Below are experts of layer 4 (counted from 0) of a mixture-of-experts language model. Rows are named router (the router's row for the expert), up (a neuron's input weights, with its number), down (a neuron's output weights, with its number) and show model dimensions 192-255. Each number is 500 + 40 x the weight over its row's rms, rounded and kept within 0 to 999. Numbers have three digits each.
Before each expert's rows: a language model's description of what the expert responds to. This comes from a sample of Wikipedia text that the model never trained on.

# expert 54
What it handles: Mid-word consonant pieces. Middle pieces of Latin-derived words after prefixes, like fer in transfer, referendum, p in encompassed, pl in exploration.
router:472526523485497384473521508491466517444456579515416498424460503527512446483521478502468511462447537460510539491515468504490508486424426582511516563458453527512475543475465492496513502526478489
up0:515550488430523481487497401514527509491507521513472494445504517476538457496517405534475522434469531506510473479482531483492548493537550535506562478540496462486450490509475541503502468572514532
down0:460480568481565419503549509431503495477519426555524516482634506548543506527542431513490500525502496497487501546483466480471482510425522506534483488439381467498542524433522482476484466542511427
up1:476529511513543495450616504499484489543491525541456435478501485563527535502480398442506484466461555512512475578467506486540462482515481533474538551420470454500512427454499554527516444501456463
down1:511473407558472540568517490521494450516521555511503517407521442487455506488575475450498506521446525522518515498511411535508541488459513454500536472514531444532514556506497504500475436452508475
up2:519501475526480479440546427499493589594451471538395461383523433470568472446454517544480443495562516493472480431553460555506485467515474513467553583520492528507489541488464461509590518480462512
down2:433479496490494508453483502473556491556444483394481426548491578448479525440495561512503553418469454540486521474504483479517554527492543451517438478500486473529467499488521565416521525508479527
up3:546473496527483487410557505524535491579510545502487508454471506475468431540495432462418458567446510488499536429514497514491506543510430539540451475424545507486540483513473556456490484472485505
down3:479481542449560517474562473502551450471524515557537512546487491489518488416454514461436544545497414513586434511452426541487461455443550418538483506558539488444433522478492483430507485437527528
up4:439514485562470498480537527509536504563506534461520538483526527531496514533516539520535508551470473534484506487504542506543570455460453501570593486484480507528480565518490497463512517465538518
down4:441464433448441520457570508459459532503496554530495459433579442522475487480525527455485525481554543487545458470484415498507545534517492505509419500510495541511529449478450453508471523523507513
up5:495516499438555473565526507492480526463450526446469465441516558507491495506492515472447528459515472454505449467493530523448489446459520544560519510512539469500567506466521459510474488541481473
down5:474486522477445510480498513532467533484461539487500500571491515464500545499522432452566476431486526540530522507418524494509441453486428499531470480547492460547497490496436525526491466435485478
up6:476504544547516493477569444513463523506486498591456513493511477434491540468525481521476469442558578504521442445503578504577530527457495572509532520510517517502510517485436452470598530456405424
down6:524469519566491436484508478503484468498509449526486509456465472449511485412552517506449520456482537481460473479506503524513579427534429574483476570570502456507453522503515489419466504538573485

# expert 13
What it handles: Linking and auxiliary verbs. Verbs like is, was, has, were, been, and the preposition with, mostly right after a subject such as it, he or which.
router:598488499544404466482534506492487496471513514528525496481589466576531517503553530507484563510397504466505362625534456494477527482457473510542499532509597534531478456534475444521470542498474477
up0:567462516444441498477482539506470513515500514491508483480598538560526500524507567491557579492534499474488550520527492438521507543493490513571499461504493537447441515584528531524536452485458468
down0:453554496516484503510549496472474544468528413610477456491464480485433504485540410453518454504439486486531466443473477561507506447460444464462480532506504527558488567486460450482497559549604534
up1:481461522478512471521576430494467397551491604519486508587529478451537555566513490534548525426550505507457507548525495416536498452518524495509461528597511481453489488573523511468494441522532460
down1:499473517557480553477477591521477468504443516558522540446497503550566474504530470542514562581470477531492562481498467599497422480563479464475481403428463555488504465482450485507490557432453488
up2:499544431436569500524541519514452489404537490493499461439487464448449555547501468519514488422543519472517519571503456482479499433475514441435538520526486548458541449521473495385462461526463515
down2:468552523530513503525506518500437509554436492513394430500476467537541538475496521480455480536469519459549506454474516438474475529546518366526397493487489473511470549508493582539456442603466541
up3:445464497443500545498562427525469450506537457454465446439533490501565525486545495505561540507469428526519470455511491544472542420528504495419480541572460545465484540500542543492591445554526541
down3:488562405421478499567466504520507506493485543498511551498482459460440423540497484475484468475524491452512480504464516488515446466461496499559567471411500451434534470510471546517509578478518425
up4:522494450598473519517521535509523429433465476582534577524559595489482457518450432475523474463503596508535509497516530506552532415516528499536464447473521483471431527518539585486428524470541458
down4:449474555539488455451420483509517440527527472504590509509474526487480517469475468514558557482561482576448426458471476425539456460453461492517574490471503543443511488535516473468540465486509513
up5:519509510510548516457480501563405492519480543480491516481538410484474512466491502473474512527453579485524553556491453562464499519520474562501546492432495470455476451534522512532476517496479471
down5:582518501511355463495525529474496511518539523473535506512544474522489519471516502470517480461475483503457483483453573552474494487508509554471521490478491458418496498524456502477510538555531537
up6:527448475479460463556562483527510464486499519581480534454561529532454421561445496520413460390443460506503434468432517585552545512473501476583495519478522510508522400552541544517506518436561494
down6:492515455511577565541500508499537516563451527517539488487404509502581474473505474474529522502524523588564533584561602457464484524572508461517470462523540554487482555561418563542526446503509467

# expert 47
What it handles: Mid-word pieces, prepositions. Inner word fragments like if, and, ast, ong in names (Halifax, Shenandoah, Nalanda), plus prepositions from, through, during, table pipes.
router:493431523582487458518481504469487605503423532501512513496483541472443431478507456561528526498496533441515532422554458475545440460574500453548482564498470497506554568496514597530525523472551494
up0:403442522498533454552471465481422499491502540545559429514494565472489494430529526513447500449563495467471478466572579518490421452486516462463459537549493458529511488534483485550536514458494522
down0:534550414505477494504500463554471493426507489489519543445508492512481531463546521535474497515500527512526530471479524495485507572522513544495540514425487488486563509485441535504446503539475492
up1:474495510541484475474472509468483522493480515475530514515485504526571553580537520615495570505472454478482540568451475533453419530455561530522520504526374456500462535511490582500498443449493527
down1:471504483438496464513465415492492567519537461523539497476468557419485481453384494493517446531452466482466593544501496474447528544492468433450427527456503479520510488509477645502517483509493474
up2:428506488459574489519459518517498510496478499502564485517539485484484533533543480442478473508480406427501496443498511508494492458563505465502437549526447526414559509448508580474475494527516460
down2:482424520534535508442542569546522481475426404483506463491442467454454423517419521523468536537516489516448553473488558517476523483458446527487498509478504521435499516502479535509514516556457488
up3:425523482500408524537498533537540521457531503496581551516495543545479458514486491528477506441467494497537516443513526437452539469520570473460502508512475543502479475504548547512481551444561497
down3:446582513545496485511568461528481483469463492473491496455437444444551575450544553483595527500568482477507544442434491503522539539515537511509509541494483478564520509485471523524522447583547541
up4:438483504517508465509562472445558536406462537505448507501561490574505517489557488540485522492523491451575531481521470486562508536513465496501507503490489556534449481471497535491476486478464455
down4:515527457484491494454490510445524514455410492500540563543476511523531486517508483519546477503488601537491518476537485562459577475507484441533503482536468568471452456425545493511517582478459560
up5:612400432507478523524462542488447546481421496509478538507536510454449484543509456551468504546493482438496484490478481475489491535543520526523439522523576562491522447493438519475567497489483546
down5:507542549479522530531399495508476535418447533514567502516460504466569451457450516492572507611499468490432537498444507508511451461462458460450495542473454459528544493440541441488527483540577514
up6:511394496503495436547485470487501527534430533472467517525468567481528463501474450562547531512454408482576512479479493519520507485483521496493485556471398476466587549525490497465567452388492510
down6:524498539533564525485488484483494463463450504526607463434547430489497601533484453479512478422494474537498535476516512547478506533450485545464495512502497419521466453505552499494514533466532463